From a checkpoint of a small mixture-of-experts model trained on Wikipedia: 128 xIELU neurons an expert, 8394 steps.
Below are experts of layer 4 (counted from 0) of a mixture-of-experts language model. Rows are named router (the router's row for the expert), up (a neuron's input weights, with its number), down (a neuron's output weights, with its number) and show model dimensions 0-127. Each number is 128 + 32 x the weight over its row's rms, rounded and kept within 0 to 255. Numbers have three digits each.
Before each expert's rows: a language model's description of what the expert responds to; "mostly gets" lists some tokens that are sent to it at least half of the time. This comes from a sample of Wikipedia text that the model never trained on.

# expert 12
It responds to: Proper-name starts, foreign
mostly gets: " Y", " Z", " Mar", "g", " k", " Le"
router:148097109127135100187142150116090105158158122074133123149093129161121111133128056171151124118166132090112132126089133164158181121069089111202119143205137136124124060133158084096095137130171168169105156167085093118100118080117107126136076098191146127101169168093104173093096126163158198162142174098173090097169157123077126072212099123141124137131086114119127120149116106144161125146131
up3:151085134089158149122087157097146106116140153136120117154161142137109140072201172132061126158143126054157100127148106135146153125165077104127107123095178118178091121110128128116153136159117054100078141112130158108141224106088096032144138102112115135088135128122142151147147101150087170113069127140146093192209094115127094085186150149115149136151125145095111196142159121102171133133148
down3:091130088101098102153115132115111155076132176117151155150060107139183135173102129168168150116104126144081186131157085135110148122108127158086083078093160106133129170180085084128141153092169085128137136122164113134177108095103169139145100095043175167137094121134132136082147165164133138090120125081140136136134176220117150138180115139155128121155118090178124051072087083137120147182111
up4:146138155097125128156113121080100128138091110154123090113131137142200110096139109089141078201166092092104107136093142124187112109210155161084095139186132128106087129149137105141133096195090174087113142115097097087203162165116158127163150201118096139131102105128084148109098120120136180096157146115091109124112140155142125116199123147135070177138106125144132095193150107062158057149138
down4:104148110150109038093124162097091107111091060150155164161136139069054132151161155112149122137056115108186162129079132108125134154106115173110159108086125153098107157128123152141155141106097104150116126152152132152118084088118145121162120128135150127142132107119132129080091166121079123137162139147113175047186162094114077177141124082069227120071158107104106137086092170114114173146115
up5:099156097159118104077111110174196137069108102090173146098171092107170104093132127131069179112140107114134118120138099105134117133113044107098116163163081139093104148130119111170114092061116134067128166079124094128189134123139126122128133085142152095076095133099218204114151118151125077094146114138212141149075161133088122101127132136135140162129164161162109184104086105134126094120143
down5:085099143118058163188134118079103151149165105109145117110151123063172157125131146107135084125090129130139074159106157113105158188141160091131121089087125140157107157095159095125142197198118121068125099108104078111057133169091120114076156150157181148150092184153080088145165117114099106135099129072177149096107096103161202089138179129108106135098095132141122079098110150089118134134104
up6:114077133165110203125129153171140088094128183141072203109153150112167140081115076157121151104175091056163139141141097154125118130160122084130080072140140102089084166089152099157131204090148134157129141179126219159143146115160082123086161101168112101134133140146137144066170169130127121152169187078139110109138098137115148093096132109151115149115116157105147153171143173127159102128095
down6:150074131142126158138118110116088095119119098154160130049089109144130087137130185104171132069194124158151169105175136146079140097076128133060093091123104126094106128101160099134181146100179081150147127100169116124115151098080181124187171141157091104060115130128149139061101092146163077126107171092152142113143158112123145168132111090105204138147087108058145137092113158087145140148127
up7:072028177139165135158163104113077089155123123066131144106125140138147134092199071135123087151171193098107149133077167151105120099128149132150139186125145164155092124090132182086059108145197108106121137135159122151147162096121145090137116072118144113165138158112097085139080155110170166109152137160098181062159133119143154103110137128129120140135082116158208107123145102100126079143115
down7:182123122144083124107137120138127103105135113097153115141166085142126182110123149126137144148166153164108088084139103109143086112081181117156067056133143138175103133106123110114125145189166066151078108069168123123085083134082218149106152104113081100135096100085156167143109153108188114132141094146164113173106094141128094162102106113122121086170039117083138159119158093096143203157131
up8:104132146213171096156130146164070050121185153080097091129103139133102134116132151110151060162171152155137142121122099135161121096083136114202138132083042160136157120079131133173084117169115149064110094097120156123143179114092058132127113114124124129170091085160138146107125089148137118178123079116140090168173111151108069157126147148149112129151142099155097113103084122069151116082114
down8:124160087127164036183104079195195159044109144156153142163075141116081099124140139140119096104122109165143094182086102146107153148133072168146063145170082107121114102116081188126139122101148128180140129147145137070127100132091145172118114138132131136094132121091140119094116155126149136170126078065154080134119164129141064134107112164117104151216095160143157126132160145134156101144123
up9:122105098103068120133130112066104090104099162162189159144051117127076082079157126184195142132116109153109113131147094116152111148153127095160126110080118092127116130192160096104153093107130113155184135122146095122123166074084149132042080079138125121109124130073182097103138109124158179114133170062115174132168099061103133184149136130121112148164152142138097119138116139129058160156117
down9:119068126096099171140130120149089190125188129075157121068102128150146124136202071113112164141110142086192134104105113115129112102101153147095131090142143167126187092063099103068079113164155118083109085171086176135083085073145089096109143103177104123139158170114121093176089159064142152129126159130107145110116120096109092144200090166138157115135135112158141143142100173100136078128105
up10:106090171101153141172147159179147125151117161085113134137068108184141150114125132132156137207131146106083108133166134131099145221145148102097141128144126145163051103129186134176138107155123121152077147104142210114105077097079074138132103125086116048141141190131092148215157159122097094117096117123143156106112116142154107074093087130119148113105156112166119145140099109121097069108127
down10:125166146109126127130112059110137159157091115077103097080155110121133146139216104172061165107121117087054112106164150165158114075072128170089194142195136096167140120160149102163163158117120093065113122090146117158145117167131086098102118129105155114095084099148176096197136182173113165121157151134121149095157130152113081141049122143125156118138135124139119174107133135103171159132170
up11:126130119152105152163123130093106156096105075142117127173117106126076043087106092103147163158049106131146155149071089136113107110187155084089069119100136031155087079156127101125102128107068121145125147134113099149080089101117132117123094133114136163103143130114089110056207099161110145060108136113144116137131157145122160194126110148125071166124156091163133099113121138096119154102072
down11:152145156133152104142121143151130139178109152124168115147143106140177171087136152103121128127118050087144169118073084119123123071194096173104119137114089117069101109152094163146151146135129110127081097175143181124194109102128168109125089117128094094232093118139053123114135179150077172105170150117083116140141170141116131109156137108118100086102109073148157128179090205156116170150138
up12:115132128098084143121156084105124113157124153071122182137083168176155084144180148164123155184149177145074114138095153187114141113073150123146108105155126139113127153173088152093111110083098111169121141059112115087130088151138135082156126152092150115098076115129101211145163088125201164116140114171118140121048145095134136092157178109117146086160093119128109116125091092166190173093079
down12:121132141083179130061127093125161103116122153143122148170136112109140087151119151151090077159076108052153100155146137100164116114150125123151130164113146059084110122162096207150113066108133141149153152124148170184136136124174115133144064035191102119103178125143153133157096062181139088075095132183127114132141139104178083121180094138130121093083136084107124124164137129135084103148137
up13:169146129126120091130089120120110102141118077109173085097060177136159221165087116106247155131096116159060147121083165163140208153097107117083156151145156131170134106151116128154156128161140106154115138096108149120081098167133141127124118102104141158146138144163146123113113136133132121162170136176185128136103161116090148067152101136065123134065136096137160168144102110135182099182151
down13:119150085157122092149107103080102093142129102135134138118056162142137153149139127099123133131089141116144120176165126161070133156137182111122151183130150135125096134155186126161160133089132125084162125171137089079127065118152086129135192090140126211116178171196077148113127085161132117136187052178153103139128198159082120141125103170083113098106090124087122149135060086131130131099171
up14:139096134172147076155126078106142069163101161152131149095143123206129077161165130113168092133112112158093063149181127143136137138121138130104131150127163096081110153131144145104154055110125167187061148121110139192114131101128120149143124174121122117117158133111150129121048107122127117163189092093144140076168119119071178200167129099122124130119100117105144036066087090116110104090111
down14:084151141147124099150159104136119116158122083149101144080158119105052089172124070043090102115218165159135181070163095127038136144106158180113111109161126094109103135206089139116108111165118141161116152131116087112088106082118150151156083167088090112124084152162109165123119152112122131111153167127176112153091157135163166126163135159124140087154111131180067104124147173137130127114112
up15:134138121156108147122153040096099138161053109138165145110094154129109070114116129097110136108142153133147150094129166156128150167095163107115108170114168123108092095092089129114139088126142156118040192137117109166154109183148138172119171169113121088101100134114127066137105134134156113110207081120130134088108127122165150059176149090124104179081131087038146114143054130163099123155149
down15:139110089167142133110155163135112133130128141131113106112067188115122102103160142098145142103101114057088108113162186143093131073116120100156103154155121129135128104174085151159101119157143104167145163105118127181100170120165169127131092118114091164099130095113214140040065146073122169158082115172129120117188122131102116092110147058175129159129130125103068189149090056159153119080122
up16:118081086146158128178123056127144126175123137099133117116097157192080137133102110136110126134146160153142130125107117124099109069087159131046128098099105155147087141153156106178091171132174104207142166084079095159104100069154122138124171144127151201175088146144166124144064125150163152135102118080145168129151185129157124147064148097075117086109100098143118124124124075074146152179110
down16:070133143120108142159103120191079107116126134073139186125096168176111165143136115076219176146123162140150134133078130162147096139222115125158116111061087182124125113145127106104098085101184177138151139156090079114177114134101125140157148153159158152100091134131158116142149203116137117133092148175100145132163159096076117097128110145045115114131130097163152094109108089142189125107140
up17:126156135114112142149082105090164138084170142133106096115075186067160087124139081158112097146171140137135160142107098129120102135103119137111112146092095164066132148134116074165165148131129196081131123179152115136155133155177107156111151121170110134164156110142181099126076198201094103093145124089167180110120075131121149235102091189111105172152129114142135133143090165096168083121106
down17:136140123136094141080127163171155173156133150159171112106108116146082195111069151198138229114087152150080067135120130199146139174176153118097120071078150134156130123156099099131123147121110155128164179136118187156154121127136112088181065163134163100135079126090114118143118120139110182129150152174127158162169177060154112158091136080083107164123130160149126149109097170141120111136140
up18:091113153095100135192146186159184130128127152134096164194131114153154138159153067143162166142109107116124168151123152086041132072121126071128153156100148158178117170155128126128118146141154134100154101147118131104116094125164070064089079067084143208111156133149133169143161118100098121084091182095105160079135060079117152061116143137133151161170155103128110148151143159125120153122108
down18:142196106091122099103170146107101074164086102166153098125170124129173146162111144145124047198141089078124084104148125152096155142092149089079148106171177083111137098162146115195187117116083162173155089106124096138120115131133099069128130158108101132151123115177095137144123142156094114081146139069103184124138126154166100130084149082154123141121060178150107177127072155103150087154144
up19:126081137121111115092119143152130048087121130074119161082081099140090140134090153197173128162123124095073151127051143111102113088096105114111134117136118118093080072111111055164120138097121116090095111083165159136097137106093129127163131128134085092120116159075091132151058117164177111153134191060115134121094085169117122227128153111157082132120110084155083127110138107116090133151121
down19:140151134155172115125128111127167116163162146089108106138095089188125090093104107122154156175112145159133182110100183132087112082148138132088181104154133141145149152118114138094156152130081102098103141135130113127121076126148091125178161176149153048156136130210119088171080099147113096079103102159099139082093086196143154137111108094196129110154129161172114027139088170108097143094091
up20:112166157142135134098082051148137086150119123073134146168120176170102147058104164055148159150175164196108154158141171124150102083087162150097153135123073112184125099137088094144098075161135092156138159101145125121155180101118129120154120185110132096115127128171135105141117130137154145101092059077140152108129140175121138116131103158102135076160144120131179196174136155115150221127112
down20:144169173144118127107138120106118131137126144140081128173107072071126159114115126163121087110134142099131125154141122130039154187194148131145140125098122081068168177125213148115136106135170162107132130124170185129139144196170095168142098081104064119135122169160150112118176082112106101119109137178100155117101120119086134136136175129076140103044162093124122198072161138101106089153153
up21:115121156187080108130119117118086124145144150128062112112123183202178145155107125162147139089192090117081069086117137097173172225082130165229148116115130175107120132101151177145155138128129165082170122109159174121111107134076125092118116105130105081173160116088112120151148103113145142124106148100093143193081113178094093147126094177110106182145138117139119115111126104173125114129118
down21:099114150169149178165071137125108118149100166122099110121169107157160096159082136133076167130128123164113116152116126109168141087143061137155120182130120154096141069084108130194157125140101147139151111136100122117138173136114116142036112155108152080095126115113146106135138182128139128179084096209187097190073074151212088068081105139110129095126162119112163117149090155150099126101158
up22:125055091096148098150106089122170159138142132118090126135028130134083111144125113179111106083103123177086093095140078074114135157134134103146140148098078138126132142104110181147107112109142090079062168168133108153169113141125205154079141188135112124179170107085171131155106128082143107143131173091139127139104131111094087153094165110118178168124067100113116108040124095161103163129131
down22:172151123190151179103124155115092138094151136120109161163136137099093147122156112161176158162193098115147141085101119120169167150126144125176111097116136132106145104107115088182138080157104122140120132131168120110141115135164100114090139131149105104102077030093134128203178147123157139190057141127132113115127182117121169119139174101124192083108094188107107114159151131076175112146226
up23:171150121142089167110160123128074099122146088111157138096143106105104090148105133155117162153155122169140112064160101163054122181143161148123107039162099099151105098084128112195116125190149161128124057189112159104132155161120133162157094129164110098187088070159100134117149170128151150094089102096127126128125199157158120150091068114120104179101132129129098176199106149129167109131135
down23:146104110075116096163115173119093134122107177138118186206100114085120109177126113158163110085089117125141190087138114120154090103092170108158159115129149167115069109160126089140150166114197148102154141175184094098112102144154134137100156103128126217130140090049136146117178153098089125168114070077092141128126194103117086188124092156118157083158142158132139150160144151128096097115125
up24:112084176117119139117114118141165145126153153104115121081146108156158148122120201081102123115087136142120094128126122118117197101164105150139141094147211113140157147154091096110151203185118137123124187110101105113146120166083156151157156124160131080122108164174166158134092137154138159114130171179168171127106158086105169147218142104117100053104108133057068171112118154153179153183120
down24:152152110136129183177138154178139097166141148102167148116166148172103108154142083080051142126153102161040136055161119075081130105167126149191124087121148117095114121153169099096176140192094108129110144148111138187076133125132102130138162112125159150132136111090130076161074173092138093084212117108155120114160117135097149104162117125170137112157164198114095122160152115138164091116140
up25:133166118056113128158106118131126085077101164158139244133118096144102139106124123097175129139231144042128173113118150071122100131144164100128121103119168149131085127118152144061057166091121115143178115146157146146154098131133115129149109119132123099094185132099101136120087157167137165150174126127066150091159144144121095139182117126096115104151107179155092158128132158137065168145158
down25:153054116162174158171120139106137139151157149105120165121157217188076103157113134113118145130175094114180109143114172098114103141162133109066180085167145147127155147093144181160108171098142170115159151197097098099087158164119144110136135126092145157090149134107146079132144140108131140238090149146171100123104153157135119072110152140095181143138164187133091129124090102113071133113138
up26:163115163105185167125156131148191141150157175126096105157138151126096176116098129109068075153088187098146094204120163167162153136138116120137110086151149164154150125100030134117193168117081122114141094125126130142106186167146138159096139091179127154190125182131113142164128100178084130134145137099163155119232107075137161141149108140113149155140125121147067104119096151139138156116127
down26:186170128182112105121118106149125124158142169147167151173110150146118164105140115087097171125169167111133134170182106142130126171204127083189089139127089119129072121133125114129111123136128138099122090048107148144116239075128106141053092140146133081165133112115191116127103104097121090137150152137191188106146091123080179128159155087093115126113127105105165094123088146089096171135099
up27:139143097114175146125154128124093172158150137115148089153088148111154150101150144152111140148178098124185108174126115126091082169160124144199103145100172156170091121075173089147132183163124146141100146133136197111146060169148153202120107130138140111140172160125116106186108145107166075144104064174091158140103039131181065143065138117146136138126092164158126108161143133087125120180154
down27:147114118155143081119086075166159169148119117152145164088096100160114068154116122139168163132100154160103119098191119182184104177113124120153111120123114120129152073075148109116149106108187170122130117131121101136140125100085106112127121150137199166098137141142093153160178143122184196078124146126199143098110163132076164170107194131138087150130143108110175153229121144155138189081119
up28:169117121114110128128115118138145124100166133117131094106132111112131113081160134187070101090114087112086083153131114161187126124104157068144144093130157084138112078114117075105158063083113083154195160124110156095122157097094098061190190171174134157094071174089172136148134095140121095100099088110094168150102083109152072194167120156099105100150137103131158153067169146142147116129148
down28:160113121182135094138105149119138101191163195124149129103137130111187133102142124150136102137096120089126153119199114085089132095090146128103151113106126129126183124104079125141131173146112146173109193078143161122167208104192093136135155137142067110137151112143132126100136072158081165110141102108085132087102134124112203134206142116101185117064161113129118081103117129169032143110111
up29:162145184139147134134107163154075128139154118172125112160145135083132198197163130136097132096136102124114121094142120077075109107187082192100102130095143091099170142057104156080165127093137109159155126093152170087127083130148158111102101154145140105200151127127121116140146114143128101134210123126019165185179126139107155166141129128100133080177138081116176108134123160120092147106119
down29:097181132114131180091123174147121084150149101142112155162096124117154155079118080102138096106086086127061147175104137175149160147122151132160099088127070144116136146128115071087148143115135127151129136097157160209167094220166120155122156153098181104107151119074149148112074156083150177129106160149098072080098103088076136093140075145150124141074138122176140133069146161119179145131128
up30:124104167209135145140109093151109150149036072131134088177102068123163063144191167109132117114160101105092114109148093116166134103106165109140100116089113166125125096149155107103139089141112181095078124182132088085104125176143072065114159147133109117160184125130115187088162135167156121146131146060124129099119130144151135112145141118163069155123153050126079095116133127178095123152159
down30:144096126144153167135107122121152182060093098110041171137096135109116124148137089105134160181092141129139137129198093127155101120135118191141076159154114141133116157108118182112158164176065064099048101154141084094157096133095119195111105061127132151114141106086171107082136164122100143174125126134159077140136092143101111134098114132134130145156137095138099054156097154175140156110193
up31:141093115128116130215147155100120124128141140105055087156117130146198158114194162148188161129115117200122093131093150152067175116077135154097193160128160155124106108092121132138146130102080086156194101108168089118128050116132141105128115128099175166149094166117099142099125077126187131149122082158128136095181142144107093138163135172140121125117199134144198079138127157136105147142142
down31:131154159118116157145104066133185213067168117118166127093131148144116168126137109118086158152099189080095104164112123191095185094138141098106133142122136150156136095158130122115113134114109100140116137136138115122107188168109145084175142092087128185089167146127123135094160095036134127146179119122137137111081167175108151145116087105141150142167156161157135164123091196154075178046161
up32:102056098119128165107150172100125141121131111093137107147075120129121084152106151131111205066112189148110139082131134101190122099124114126127180145122088159175127136088163107099145103127099112097168128175155044126066157188145140145140089067108196165148104048123089153123140126161072141123148072118152160113159145101164144132112159094140152130089165104133139132183083148140155146185142
down32:099054116110138131107113089090122131100144090106177134109130130139121135148129138139146099194148060171162173138165132106131131170188130106128128145125174115091131189168151110109162125164087128031065085136118156111131132102114154191164092111154126232099146113166110123102176126152167163117148105141121089183121108156137145095157110091146132133088144161172114110169110103154090098210102
up33:148142132128055145097117147185075173149111054115099095170126094105182080122115151100079143152123129135157065097152113080082155081148161140119114133124124119181138087049136131112129135115085150108140142105115216096143125120071108152152180110117154101176083103158138116134125097169083149132095117057163133179095186142101114161126131122112175159108142084090109169088139110143134112144189
down33:115148073147107104071107140127146104116134114156143099196119091137148124144086162146083158190074122135121099147160094104132138080095210177090174076093077114132104136130180166130165141121132116088124113135134133110090112171142212133104112093120153130183111108145117112095136136185121169060178086150104082139124114083098051105144098084146172136120081166133146111158079128166079144132145
up34:159107106150106043130075131157130146113069094112179153063173075138178160151128151157100051135178090118128104117116088167139152117126118118131175134161076149121116111124100145184125106132102111055180122143102115119131145172171116187130126105131098130099111099155067156105138093059136106129125156172118100149114095154136117133170155108105144150187073132212135146070128084150154151110159
down34:078126146125137104158099125041134122176111151176075100107149111108067111197088123109085117121109110143146168176109135138141188112115129148180136177145077142105136111094100199137034076116122136134127117141111137145130061143125172130042160163127126098138151109125095097153130075181143167105182136130173151138149135161198095172143115103166120100145092122113138133125121088069141155137119
up35:152144127149142110156146133156098060116115119144151146171136129072159141127190122152156155124130104189146102193173176134152113062130139158137127216124147167135170216102117176133093147084122153098149165119132094145142090150158125182131103162138176098097157137086077076154106152171164105111175170123122125135114090133110061166147129148163165077168131124143172082103138161088096166125085
down35:071088166143177042162170161117114123120127119073109123143140103114110117092178109099091153154114110109125112143154127158117142152141161126179141118147147169106143085101125184072106138130128135085147136184179162115120070090109163157155165143155137138094169139148099143114089110137068105111134129160137027101144118116093091154133114106111179097174183144166202144158128121071114094120214
up36:145166115118084128159163076153144210130103142113014103191112088129144095090035145103088149149118116160183102159120126137162075096166084075142137162081098167124164128083157089164140100046112119113122157145163125139141085163067132157138142102098120113150114128119125116135139156102107126147112119140126190112149134154162077132096154149102105113148165155131102147136114075088093111118174
down36:172163104141143201122120125161095105100109124165124133162137111127098142144079129108084137159105148181133155123098083133041129133186059115155105146115117119090146104061132059087132159054136178144117135128161110149103151080122090131108118099166103068159127127133062138126041106120106126047117158132102141172151142072173111126093147086152119090156185135125129171148103087119139147138113
up37:041122152069129179154161133119110144085079103106069180161159176161206125104125150117115106186145081086111138116088170146124136120091153099098150102100173131120069112147156098150071129127123154142102138139160158129084118118124117105179161108069123145136200128147091126153157145152098110079119167146150124095077140176148179146079104068120108150177100150116103122168135145165176094124177
down37:159193116146125144137201207150144126089124174167123137073128107125136083131148134079149144135108104155077144103094179152137072074096120137182083117140154080144108173125120115143133116147143094141133159090109108137156055117080117091135182126129139145063078064055184109152116103130085111092189127114122144153090142133086157122120164153137156153172091122079135136094171139133197136137142
up38:116092147081109143179172179102106054123112091128124116206100176049184139088140148091154113150083112143127088185131131131030079107125127161130180121088156145158096162078123120157112150101161125176114127137131064115109104142153142150077076115140172158158122126141133108110157113199112118104129116176146153117171155123118169113132084136128091124165148103140182157174119162152125180118107
down38:109144134158116136155117149129099125130162113153133097130126143119162073107108180106130162114051164172107120120135137159085101135107126156147149139048101081070140125105139067150146021092156120070086115127111147212102159217139231097136170105157130147128137165097059137136114118152167096107133151149126101119130099140093141126164122115116107147062126109103139187160112130116136147141101
up39:143147123120229164136105140096140159142157170122127095098110169088124089116160133131187166090072135104148104122111051102102155145140119158052108112141169091190183087094153124153122147154120115134149117143144140187187130130164136110069161181107088110107163115099117126120055131138141162116065163111155127164105116091104109159190074147122114168083074096089106154146150119113161126105100
down39:139087147062099149152123128118141134091130116177111135164077150097170150105134138132054131111153114101115103171160120133134112144149113107177161070133116156171092147082189117097070176140120116118136148120148102063138179099131193170122132126105111165072090089161151087136141083152164126136191166221144135112184162107085171117090130078154087090111140157143105101110166094124096142099073
up40:181109145110110106116161111149148130064149151140147117113127121181123102181100125150174171134135091102169133084114084153168104168153139132157145077051145121132116140129192110145183124124187156188103133143084068131152140096116110102089146146105158100130126127142143121060188170126102119086086096134148088112133150101098138148221071129097128116088193170104156091140120160093130167090061
down40:162145119154133107117101206155116172113138144172096171155130168132129099132075066139141173186018140126137192143159113138153148078139168156114170154127098115116128081108107153098153166156129102129104156191129094114177076109174123093089129094144171135070148113140105105078169113109169142095151092108158101081090104134124131136119124134118124151151095048172090195109143116107156126102096
up41:114118139143108154086166076092112144118175078146156098099080102127071146125073156137120113176069132073114106157119133065096087123140126076086091157177161116082102152186171113069088134100139147140153174114097114108104142144112105113141141116143188159061118144081123188101174138120161174195119181094106110128192147142096092140145138115163119125136169124119125137082099159124125060177109
down41:139092144139112120129141155174122113104059130196114141159086152071113160157107102104124134105161129113179205130093145110071118081169093123110080122102125101113139125174070134137104077159130077131134125152177106140140162175182174066113175128161138074090107116167106175113154137171134132103071188153166145128151119143143140145139104127126133154071064075087167134146101125120203087159111
up42:153151121129138145153108144136176168143114143091103132151144154106185132114129104087129165234171098093122103104077066084154140131173135130147097150168144093114123170122141106159157117114176105129115095171174137156116114159100170135117127061169134191109184105119151090115147119130123126123092121124168066188124140084114071115136080138145135250082135124125059106116159136172117101150124
down42:178169117189138128170111136165166154096136090104110144168139115171103097166102166167130176085129087161096093062132112120096100093073108060121131129143101165116091111173097068098153144087093120138114093195129151089143169160136065088148111098133122145163131166155100082099107125103170126107121184120108143106112135115133120078112054163151111083169149111111141122116201114153160190097087
up43:143087177137170169121112145096061115098100155133143134106157053150129136101147101120121096106131141076136160077068100110105126104128174114127125063117164087068153122096092115114102128159098119106162144067089075113105153130170070163166195159100177134121127147115101085104080100112104108119102103095183098083136159119147119161146143048151073156104079183149149180129153101093155109129136
down43:117188193027162075121187143058084101139118119123138144153120100157132132097148180105160079108137154117143104117106144110124097132156094151144097119158183186121132116131096107159147138139091131102139124110180091128143128107118139109115146147027156131077096180114149125098045177146088080122130104161185138141102106170121107099087090162156075100109126132128145098145113125149076102126181
up44:148115125065175078155105155078045138165126126051128133134115166087125130128136110068118098147161112147144111151108173140109070088090136135120120117108101136124126110044086136162120119145106122135134174093179134138071100148125143056148177154084145114135207132128144132134114133122067139144108097189206125132160129137139110148122110054138104126161045158141124129182130081142172149135145
down44:167140161155145137147092169141144155153111127087141119195171101131046127188112092152104118147143101076141161071125154128142121115104154164141180134108121155121123114101072135093105072154129115043152113140181089150156090104104157125059154109126122136060156107109164166130098141188078067103118084190141156093076143098119063122148147145145119127116133116153110134185146198162124113101108
up45:119100159145078085104114165054116099204070146121143145153122114169144188159119162101115143135127136114120126109183147098149102093071144104095177157170114193103116197099161136149145114141171136099122138163185099106135141117111095129112079142097116162098128127175121100123125084112114133128105129087141167085200037157112131148173085163230145151121120089118124125105082146120117168108122
down45:160189123073118129113123092094068152107152126122112122102081158135139129127131097139089134125141074141079120129157121133144204174088110119124120126170118123157098083150139143161051188117186148142104143129126126102094109159205128154134081114116150148157152154102093102133160043135194084091083184128122154178106160140174102121107069166076114155120108150148144158148136145120175052125178
up46:102117107180135175116090119102208191095108150130100135109122148127148054066126142138110114180135099148111095144169144117104149152109059172155106119191143099098091110130094130071148155089082160110044168095172159105078167141094147113121141049183125122108122092105115131140162156149075167148136152103132145120109127156107140149169184141166091163131133119134131074097115139101078110136072
down46:125160114071185188074136134092166162098127088180134156126121118153151130176161077097176147191064167145115086145142115102087093155125131195131116146155126094116132162105076150145100097112083130144135110105111170163100140155080108145087155127093131115122132162112104133157151223126136110107163146158153065113154102131197119061144132144105128124101149125210095088170154111149155150104173
up47:135172068099119180134081112088098178105133076179142090110101182175110121121139087108143160092161148115201142109159110118101129092136119157167141084193127091146110153098076035078080170106152147128072114083148096144140147095163150117063108095121154126104145158146161145078114175100095155148088145137101097125134147150091147138153116141123118125153139171122122212090144097120093134183117
down47:033104134114068083132125094156162092114124062097155156159161131162158123184119144137125104154174144099113152149085189101143121166129121087099134152094121153092165127172150174140122083081133185116174148148073162078143142122104108135146124140087139157115106074175101149120160134112132077125074116146117123084090105145113100063151154107052120171098101081095174141132143183179147158100118
up48:114144160162109104134133101171133081118092170083085190156124128134133170112153118108141105186096156126068077100127164177115160102184049136121103170187111150089109160128156116110117106139127077136110165098130149122100148126107115173176165147110061164108131181135169089061127080178125140163194129096152150142126182114109148113135169115154147087153117096168166085149127103058081095129117
down48:091126151124143099102136162099114145129097188170079178118145109127096115128095142143109177124103169119081159117070178163192080074107146086120174100078101132125160151142092097110124087112114114164150183140148140124127126163139140123109150131171145110102074146147197125160101127233059150086140169118131144114141089105171129120150139181085118051096119090128104108103170133118105137174192
up49:180130158086081099107123140116102084083104122079160129085111131106082128155142142172154109097158150104185126140133049207126127138143106101164104103173120152097133152126175143155127087146200145176093107196062141148106122144094102081118114101070181140134086092103099178158123133115104153140150155133140163140133208168129141114136209094110106133082132125123122150174088133143184092106147
down49:191059040173128195106145170124113167125200150194154126133102114059093115062157160120131137118137121144169107128113117144186157142109104132214139140121122140166133116120098073193122155133108079140134172112123173078139137109128121119082138108070131098147127118099094119102090085132136118113130076129104110122120133053157132114145102097092121111104170139078158128147119175075138174109151
up50:126090140140115103156151177179190204150156082136146113131147114091181121141102095124137151165086176151101088115150175178109093125161145076106076199143157159178074091123161151103183086100175143110138159183158089125132126158115132122137160065183135166090105177132153091145192163168120157102115152173124154131142104096142150072132087141095153146123184132148113126139119125126099089137176
down50:146167095157168128117105201119108117145108110154081106157108115165166148114156124143145074116181093140083133130118145080125082123057118091106103129088077141077160082115108089171132085202116104135160118112173176129121073150072150060143137116157178104149119099096105138132065156124135193144122127146129117125113134110128151119145117134149057130093089101137159193119216090119090141156083
up51:149154154188078143181076113117148139115123119114170135104121120140151120126169110131107100136163159048109068131056164097161217148141124154101133126115173103144095108120079106117070160158122105176131135091167163112117154146175081177174131140167139159158122106161085127110121083192204105115176099118147146118115153166089144144123085112133154158132132065137119120169102175110145101184182
down51:163108106173118109155133128132111124142095090172112150128146144147115128146137164126164086138131115104141098126144115166163086125167072133097166152173137101057086135065126088109143125117109148161185166136130085098123105197140113200090132132141042119089136204155197149119129093119096163142113104074109114142155156067140131151053122121127098089172137201106073110097156177123156129125179
up52:136081114148093140098151188097056124067139174089091109108101083061130092097102093175100141126143124128212095118103127155176115109171110132138138060094127155104101095129132102121096097083090084170103100192169162138146124161067119135118121106106122107132139125178149079127082128094174113147125148180134147114137149136140185099083139084107145171110154114107150132203146162131143136205143
down52:088048121135070151101130103163175181091129096150136153082164132077105192103130134150144122175185094110099167132104190141153148114128106143097140073104106155105165133117122132091166124138095122192136150096135073144157142133112102152132137132170093095159105101155173112172099089155162110109117172123130162108171111118227178135110149118043178112098161163144097074128143172114095121148114
up53:078108126106174121060129143109154153125148129157079134133162133197075161121096103172097110119069180148105122106113163126127140139142093113162132134159082111129097130128140126141126121167162133189176177122067075114112164092108198140091035119181092131099114132125146077090130151163097154107158196081115097124111141089143146160106181132119163116119180163154097132153192104134145088183109
down53:110088110104164102069138106093093106176160195119081137143149152175133177147135066104163165155157117104140096106068185152181101175174158087156143107151158109161149174116144098133137143147128150144134164163103112167105070091127093116200140107151127109148172089111171116171065169153073118153139112130156164111090107128139137124111135188155161150146164126122149109150148139168082066176189
up54:113148138216073135143076158139088132192168117089167081116098104094126128117139107130122082128083174085085141118088083135135193172165149153107092083132196091117093084092129088093163134138106144150126133102150084152158139097150102150140041129116125117146157154164099152177170130148116054087147150141162119152112165113119156132160088127098108159086143140149167173129157127116198145159167
down54:112154108168132116094146178115130073086128082152164085110102113147194137132168069101204097145091121134093161108089111159134145145159143103114086151188193114120080117110161128124210154129099125144059086135144123101109083159148060101163147098061096136102159117127176078133148134176107121159156096124141083075107130107084108144122142144092165113135098075140179134131166151078108165145126
up55:142104119165155116077145085129081080103173115118101127157151176130098164118144151107141142102147140124072122103101123064153089120115087097108129141150109162103094160116189092061122113118185116076180065132140150161089134149075132132137126135138113136169154132063091095150104162126148130099124090096087131126114059160159099159114175127154084126115172135128255103114099112110080101078123
down55:145152180099147108120088073095178150127145166111088153103125086130111121166058122123113074157170156140186110124138136174100149139200131195126140090128102127176181129090153134103172093107108137112105154146102118184127134138084155192118149176066111107105116112109109157122099150066164082158184144169128143179162129157156151094140094073120167137109160123162067133097111122127073160109070
up56:154093102088130107131157170169146071145169123173138097075153140055121078169055132156188163171069128115091085220154106161130098134138085133167156164127108150158108124116097160140150146149147175152110111135134143076131147147065171150098088136170136138138107121157126177117096149172112151223136137173146081106141163072145138094148130103149185126151129113085133144097096109139143109112128
down56:100119122139120112139144160189180191121116096171144110123067110057132151104138105135185108147196117135157093106110019110111136151141102191104104133151088101111100138080166145111112175131082154180095099138160108089111185122145110115107090130097087069160117126067134121117115111121132132141153186140190119133139121096094186110116124134057116148059141122157126107149175177163126106122143